From a checkpoint of a small mixture-of-experts model trained on Wikipedia: 4 picks a token, a variant of Muon for the experts.
Below are experts of layer 6 (counted from 0) of a mixture-of-experts language model. Rows are named router (the router's row for the expert), gate (a neuron's input weights, with its number), up (a neuron's input weights, with its number), down (a neuron's output weights, with its number) and show model dimensions 0-95. Each number is 128 + 32 x the weight over its row's rms, rounded and kept within 0 to 255.
After each expert's rows: a language model's description of what the expert responds to. This comes from a sample of Wikipedia text that the model never trained on.

# expert 43
router [136 119  94 124 143 107  91 131  75 122 142 136 128  90 168  83 157 138 131 107 115  72 154  97 137 108 130 162  82 103  93 106 141  68 125  97  99 108 173  86 150 151 109  73 108 123 171 104 146 104  77 113 160  40 116 124  97 151 143 173  74  99 119 196 130  88 157 211 122 136  96 139 121 111 119 119 138 107  71 109 117 166 113 162 149 141 110  57 117 135 132 158 134  57 146 160]
gate0 [111 148 129 125 140  76 162 114 150 155 156  58 161  83 126  94  68 126  83 124 115 132 102 147 170 118  91 167 118 144  94 134 145 110 132 139 143 117 181 113 188 181 144 139  91 119 167  98 135  92 103 174 176  88 143 172 113  95 141  97 140 108 113 153 169 130 146 122 125 126 144  68 144 113 144 157 139 133 148 107 126 133 164 137 119 137 117 166 149 113 170 124 113  86 174 151]
up0 [158 161 139 126 206 146 161 118 134 143 116 125 145 109  99 153 134 136 128  67 166 131 135 132 140 126  89 100 150  98 149  90 123 152 174 121 119  96 122 116 159 146  75 123 182 155 115 108  92 174 129  71  98 165  95 123 145 104 117  98 117 200 106  99 192 178 246 114 119 126 138 138 123 163 137  73 123 175  68 133 114 116  94 121 137 109 139 159  81 122 121 148 143  96 161 166]
down0 [ 95  88  67 150 153  96  98  85 212 165 169  88  69 182 149 164 157 220 211 124 126 139 137 188  89 123 132 108  99 114 118 127 127 129  88 130 181 133 134  98 139 146  74 143 125 184  73 102 153  82 117 167  96 111 180  67 147 150  99 137  99 143 152  97 109  89 151  47 209 140 130 119 104 129  93 142 163  88 110 118 171 126  79  99  85  72 109 122 107 133  93 129  81 164 118 191]
Field labels, headings and table markup in infoboxes, stat tables and section headers, e.g. Preceded by, Date, Notes, Rushing yards.

# expert 55
router [163 130 156 102 136 153 134  97 146 122 178 122  74 144 116 104 153 123 108 183 170 124 149 144 162 129 117 155 153 108 144 107 181 148 199 105 193 120 106 148  94 143 141  96 171 135 135 103 124 168 124 112 112  87  50 151 165 136 107 169 173 119 127 156 122 164 145  58  91  80 108 130 110  95 130 129 138 144 173 120 135 174 121 177 100 106  64 111 132 143 148 179 107 144 164 164]
gate0 [128 104 117 102 140 158  99  66 162  41 158 115 114 106 188 105  84 168  55 118  94 151 102 106 131 122 190 133 109 135 107 142 113 113 101 116 141 128 140 136  86 143 156 144 152 156  84 135 120 114 120 152  85 133 111 116 139 148 108 148 138 121 109 145 142  48 146  89 145 122  85 150 124  89 173 166 105  80 102 127 120 162 149 113 159 126 106 116 111 120 148 113 106 140 131 144]
up0 [108 162 129  78  92 140  92 138  84  47  93 123 120 136 151 147  89 107 125 157 134  78 105 157 150 129 173 124 118 136  78 178 135 136 126 184 158 128 120 141 146 184 182 153 150  61  57 114 134 114 145 122  86 107  61 126 139 115  88 147 128 155 132 122 101  74 178  98 157 158 124 113 153  57 115 188 101 154 145 119 135 163 117  94 107 127 150 128 136 102  74 144 139 121 113 131]
down0 [ 51 145  33 169 226  98  51  95  92  92 173  46 129  80 122 196 141 122 129 109 158 159 105 159 114 170  97 163  74 150 106 122 161 127 139 144 177 132 103  90 118 132 177 137 154 151  98 154 166 128 118  99 128 169 100 116  90 110 133 139 150 140 135 186 156 123 147 126 167 139 120 179 147  83 112 182  69 108 136 151 115 181 121 113 132 147  95  70 220 157 112 124 127 119 121  96]
Final syllables ending place and personal names, often vowel endings, e.g. Córdo-ba, Alep-po, Guy-ana, -ville, -shire, -ford.

# expert 27
router [114  90 124 159 113 111 139 152  92 150 152 134 175 123 102  98 131 123 110  91 101 118  90 133 103 112 133 109  92 143 123 168 155 108 152 147 131 146  83 183  98 166 138 174 100 192  96 160 132 123  93  76 124 122 136  93 149 138 135  95  95  91  96 129 157 151  75 122 138  82 198  92 184 121  71 123 120 133 134 178 115 146 118 124 105 134 177 130 118 101  82 101 163 138 114 135]
gate0 [137 111 155 168 124 142 114 109 106  92 112 147  88 166  94 130 116 166 118 127 113 128 163  84  93 114 171 174 163 169 185 132 132 119 163 131 110 201 147 140 165 124 104 122 152 128 126 119 101  95 160 155 173 104 205 188 119 114 148 158 135 107 120 128  84 173  70 136 130 137 150  99  75 125 119 128 150 190 139 147 127 149 222 131 123  81 127 117 111 147 135 172  92 127 129 105]
up0 [122  55  46 129 128 177 179 167 126 136 154  88 127  89  87 155  71 175 140 157 142 150 135 134 115 138 125 116 114 102  83 159 126 117 197 146 119 149 174 165 186 169  62  94 105 146 112 128 121  91 109  97 134 145 121  91 101 146  97 119 141 157 131  90 119 194 125 130 137 136 144  84 120 141 125 133  94  95  92  70 138 113  90 178 115 199 124 141 127 139 109 145  67  64 144 118]
down0 [149 116 192 130  84 131 183 122 162 105 196 128 132 157 140 110  87 132 119 105 169 132  80 122 115 109 106 175 116 170 105 149 158 159 149  88 175 109  97 171 115  79 138 116 167  82 171 135 112  97  40 138 120  84 142  91  96 133 122 197 183 196 149 102 132  91  95 114 154 160 110 128 101 156 171 109 119 138 136 128 110 101 172 150 158  85 110 119  96 150 130 145 131  23 122  78]
Line-initial hyphen bullets, table pipes, heading equals signs and words like include that open lists.

# expert 22
router [165 184 139  87 156  61  86  95 132  82 139 121 161 166 105 105 122 110 158 125 183 172 153 152 182 225 148 125 118 119 148 120 101 104  67 134 126 123 112 110 129 117 142  51 115 139 107 141  93 106 145 148  73 138 110  85  85  90 152 178 132 145 192 134  92  98 124  97  97 119 110 111  89 116  51 110 154 130 185 159 118 120 109 126 127 167 169 147 121 126 127 130 139 134  81 109]
gate0 [152 130 200 125 144 145 129 131 144 107 160 150 126 182 142 105 184 102 147  60 110  43 137 130 149 177 137 145 140 110 124 151 123  92 111 138 110 114  76 113 127 173 153 150 160  15 153 109 117 151 211 125 105 144 152 140 127 144 105 152 162 137  96 146  91 166 134 111 100 145 110 129  73 116 101 136 134 149 176 129  99 185 108 174 148 132  82 184 108  93 152 138 116  60 150  95]
up0 [152 196 130 157 134 173  97 117 134 109 147 132 170 178 115  82 176 127 106 101 113 113 109 104 118 113 120 129 101 152  82 160 119  35 143 164 128 136 106 112 149 160 148  85 137 101 130 156 133 118 158 168  72 156 140 139 111 150 113 181 168 160  77 121 137 186 133 102  74 172 152 150  81 135  37  98 182 134 143 144 120 137 116 190 135 101 129 184 134 135 168 112  88  95 114  91]
down0 [ 98  81  61 127 122 115  61  31 109 100 128 125 122 144  53 147 136 125 198  87  40  83  89 119  99 152 154 179 121 122 121 164 138  95  92 126 149 155 197 150 141 103 142 106  77  96 106 112 130 115 121  98  85 148 114  68 110  54 144 140 126 131 165  40 129 112 101 189 152  73  90 161 137 126 121 128 102  97 142 152 132 169 155 131 105 121  82 155 106 130 188 133  65 108 128 139]
Periods after initials and word pieces inside personal names in citations, lists and rosters, such as J. R. R., Linnaeus, von.

# expert 41
router [ 70  47 106 129 144 158 116  72 102 150 120  89 187 136 121  96 143 133 135 181 150  80 120 164 103 137 114 141 147 116  64 104 153 127 131 119 141 180 158 169  75 182  86  48 110 125 105 150  80 124  65 153 143 169 113 132 130 172 166 160  74  79  86 119 157 139  93 185 183 109 129 171 117 112 124  75 127 140 139 148  97 153  79 134 133 145 116 140 154 144 107 188 154  78 114  98]
gate0 [129 124  79 130 153 109 140 125 117 155 123 126 192 137 150 142 164 149 104 125 151  90 162 128  55  69 164 157 153 118 109  87 113 106 201  67 190 139 122 116 105 163  82 117 115 103 141 106 107  90 111 160  60  98 139 107 164 170 103 145 123 135 122 136 198 116 122 129 134 119 170 145  89  40 102 101 156 100 137 164 141 121  81 144 159 167 173 129 118  83 143 146 177 107 161 177]
up0 [137  97 121 179 129 153  83 125 184 147 105 173 139  96 176 107 158 102 182 163 143 162 142  69  78 126 154  99  75 109 149  94 145 108 179  90 126 152 109  95 129 139  91 136 124  86 137  68 111  87 158 141 133 151 188  84 163 113  89 130 115 119 180 138 122  21 128 123  68 150  85 100 155  89 128 151 128 152 133 126 108  92 115 164 120 169 103 121 137 126 164 203  90 117 105 175]
down0 [142 133  76 140 227  92  85 145  31 103 109  90 128 144 111 105 133 109 117 104 166  56 102 113 105 111  78 147 172 151 113 177 122 176 147 104 143 206 162 128 128 172  88 157 115 173 201 137 167 149  82  87 148 101 130 161 110 194 121  89  94 153 143 114 146 110 129 119  80 158 105 170 169 156 137  41 100  96 148 124  95 134 129 151 117 146  91  87 111 107 160 120  81 152 103 156]
Infobox and fact-list labels following a dash, such as Location, Coordinates, Genre, Label, Country.

# expert 31
router [151 146 117  91 167 116  68  94 125 125 141 114 144  92 158 161 163 102 169 115 100 154 106 152 138 137 174 149 123 153 161 119 147  72 140 109 156 148 179  75 130 160 138  77 110 152 180 175 124 143 112 123 153 170  94  94  97 162  99 121 199  70 108 107 102 133 159 106 148 201  72 157  81 158 137  98  74 179 229 133 153 171 131 125 153 159 108 115 151 126 174  78 172 140 109 127]
gate0 [157 156 100 110  96 133 163 147  75 122 147 105 100 178 202 100  98 132 166 151 180 157 125 122 152 140 142 140 103 124 140  82 102 212 187 142 130  51 188  59 179 137  97 226 145 130 121 107 152  79 103 119 124 133 165 144 190 171  98 135 115 148 157 132  94 128  61 178 148 157  80 129 188 171 147 151 133 100 175 181 160 157 126  83 193 177  93 159 101  98 181 116 118 146 128 163]
up0 [137  73 126 111 146  81 145 100 180 139 152 128 153 141 167  89 146 116 133 151 140 147 178  88 150 133 174  43 133 105  93 182 171 158 132 181 158 119 123 146 157  57  99 141 227 133 134 130 106 169 140  91 112 131 151 185  59  89  76 149  98 158 116 101 212  99 138 129 133 127  98 144 117  38  94  83  90  93 135 118  95 122 130 149 130  78 128 128 144 163 158  97 128  92 126 106]
down0 [155 105  93 130 173 144 112 114 112  89 167  38 114 138 127 116 148  65 150  90  50  98 103 137 118  66 134 106 117 185 111 178  75 117 102  97 100 103 131 151 135 101  71 136 135 134 156 151 147 109 113 134 137 121 102  71 108 129 123  98  78 164 162 123 157  93 130 106 112 137 174 142 103 115 113  82 116 162 121 118  80 131 155 138 122 147  73 165 135 127 164 106 101 147 102 163]
Middle syllable fragments inside proper names and long words, e.g. Bal-it-ar, Am-az-on, Col-on-nade, prota-gon-ist.

# expert 54
router [112 104 127 143  79 144 117 127 140 129 144 116 150 183 101 132 118 130 158 132 178 134 120 137  70 132 145 143 162 182  99  97  87  96 161 158 108 181 143 129 133 189 130  98 141 155  89 163 158  86 107 129 141 112 150 197 156 105 159 143 163 112 145  99 112 137 124 111 132  85 151 205 150  58 115 169  81 153 137 170 136  91 142 136 111 156  90 107 104 109 101 122 173 118 122 139]
gate0 [108 103 112 109 159 114  82 121 155 175  79 116  76 142 162  29  87  74 188 117 154 121 129 133 127 186 185 120 104 127 104 115 138 108 111 154 156 100 145 134  75 117 133 207  97  83 110 117 133 212 187  93 199 100 154 147 121 160 112 161  83 142  93 120 147 126 177  74 109 119  96 144 153 118 140 155 151 116 141 116 137 142 144  94 130 147 162 115 138  92 109 111 157 109 134 126]
up0 [ 54 203 115  96  59 137 118  49  95 110 102 136 136 173 114  56 165 114  83  79 173 156 109 143 132  52 112  80 122 170 132  99 132 159 111  96 181 159 140  89 207 118 126 130 156 171 132  50  91 146 109 137 138 146 134  94 132 120 140 173 203 117  88 129 100 126 150 150 158 170 128 148 103  97  88 130 146 129 158 145 152 137  75 159 152 125 150 156 107  86 104 143 137 125 120 112]
down0 [109  87 176 155 107 104 176 144  61  45  86 123 169 109  96 101 180 179 147  78 126 164 158 109  94 116 169 164 170 121 166 130 153 142 148 121  77 128 103  95 174 160 167 162  98 131 104  88 140  77  71 165 146 109 107 134  39 116 179 136 116 123 110  98 170 150  73 158 159  82  76 135  91 133 110 187 115 123  26 133 129  70 115  90 152 113  93  95 165  74 118 144 151 136 176 120]
Articles and quantifiers beginning a noun phrase, mostly a, an, the, plus several, some, another, often after is or commas.

# expert 20
router [119 149 109 151  94 150 135 162 164 105 122 124 120  77 116 141 153 163 113 131 131 112 166  77 114 149 167 133 104 140  91 174 162 124  96 105 138 100  84  87 114 171  97 101  79  98 151 108  86 120 120 149 122 196 176  86  82 105 146 142  87 128 138 114  75  82 116 189 149 153 111 136 135  97  59  92 121 107 104 142 152 143 133 131 125 176 102 144 102 180 154 151 103 116 116 172]
gate0 [ 54  87  80 107 136 175 133  90 153 138 101 115 139  63 101 128 133 152  88 110 160 139 111 128 102 130 164 180 115 105 121 136 152 149  87 103 101 123 147 145 127 114 192 185 151 143 123 120 148 179 101 136 119 135  81 121 165 126 120  91 205 150 144 161 160 138 206 142 130 113 148 184 118 121 101 147  79 172  88 146 135 116 106  59  97 151 108 142 117 138 165 134 122  82 166 161]
up0 [106  76  55 124 169 153 143 134 136 129 103  99 142 130 123 101 160 126 122 120 131 150 113  88  68  94 153 141 114 104 134 123 166 145  84 118 180 124 133 124 142 143 141 158 167 116  85  88  92 140  82 183 170 149  96 143 170 148 153  46 159 129 145  49 186 157 186 133 141 143 171 145  92 102 126 109 136 169  67 149 123  94  85 102 138 141 108 143 101 128 174 158 125  92 126 175]
down0 [ 84 111 141 146 107 122 115 139 128 151 138 167 126 144 115  63 168 174 157 107 131  95  76 119 116 126  90 107 100 153 147 138 134  88 165 145 126 142 131 188 158 120 158 135 159 133 177 112 152 149  86 125 113 133 128 117 120 184  95 132 181 122 102 126 172 124 204 108  98 107 158 186 181 168 150 133 123 116 159 108 123 168 138 140  91 102  65 133  92 143  93 153 134 120  99 135]
Taxon names after Genus:, Order:, Species: in biology infoboxes, plus "described by" and zero cells in stat tables.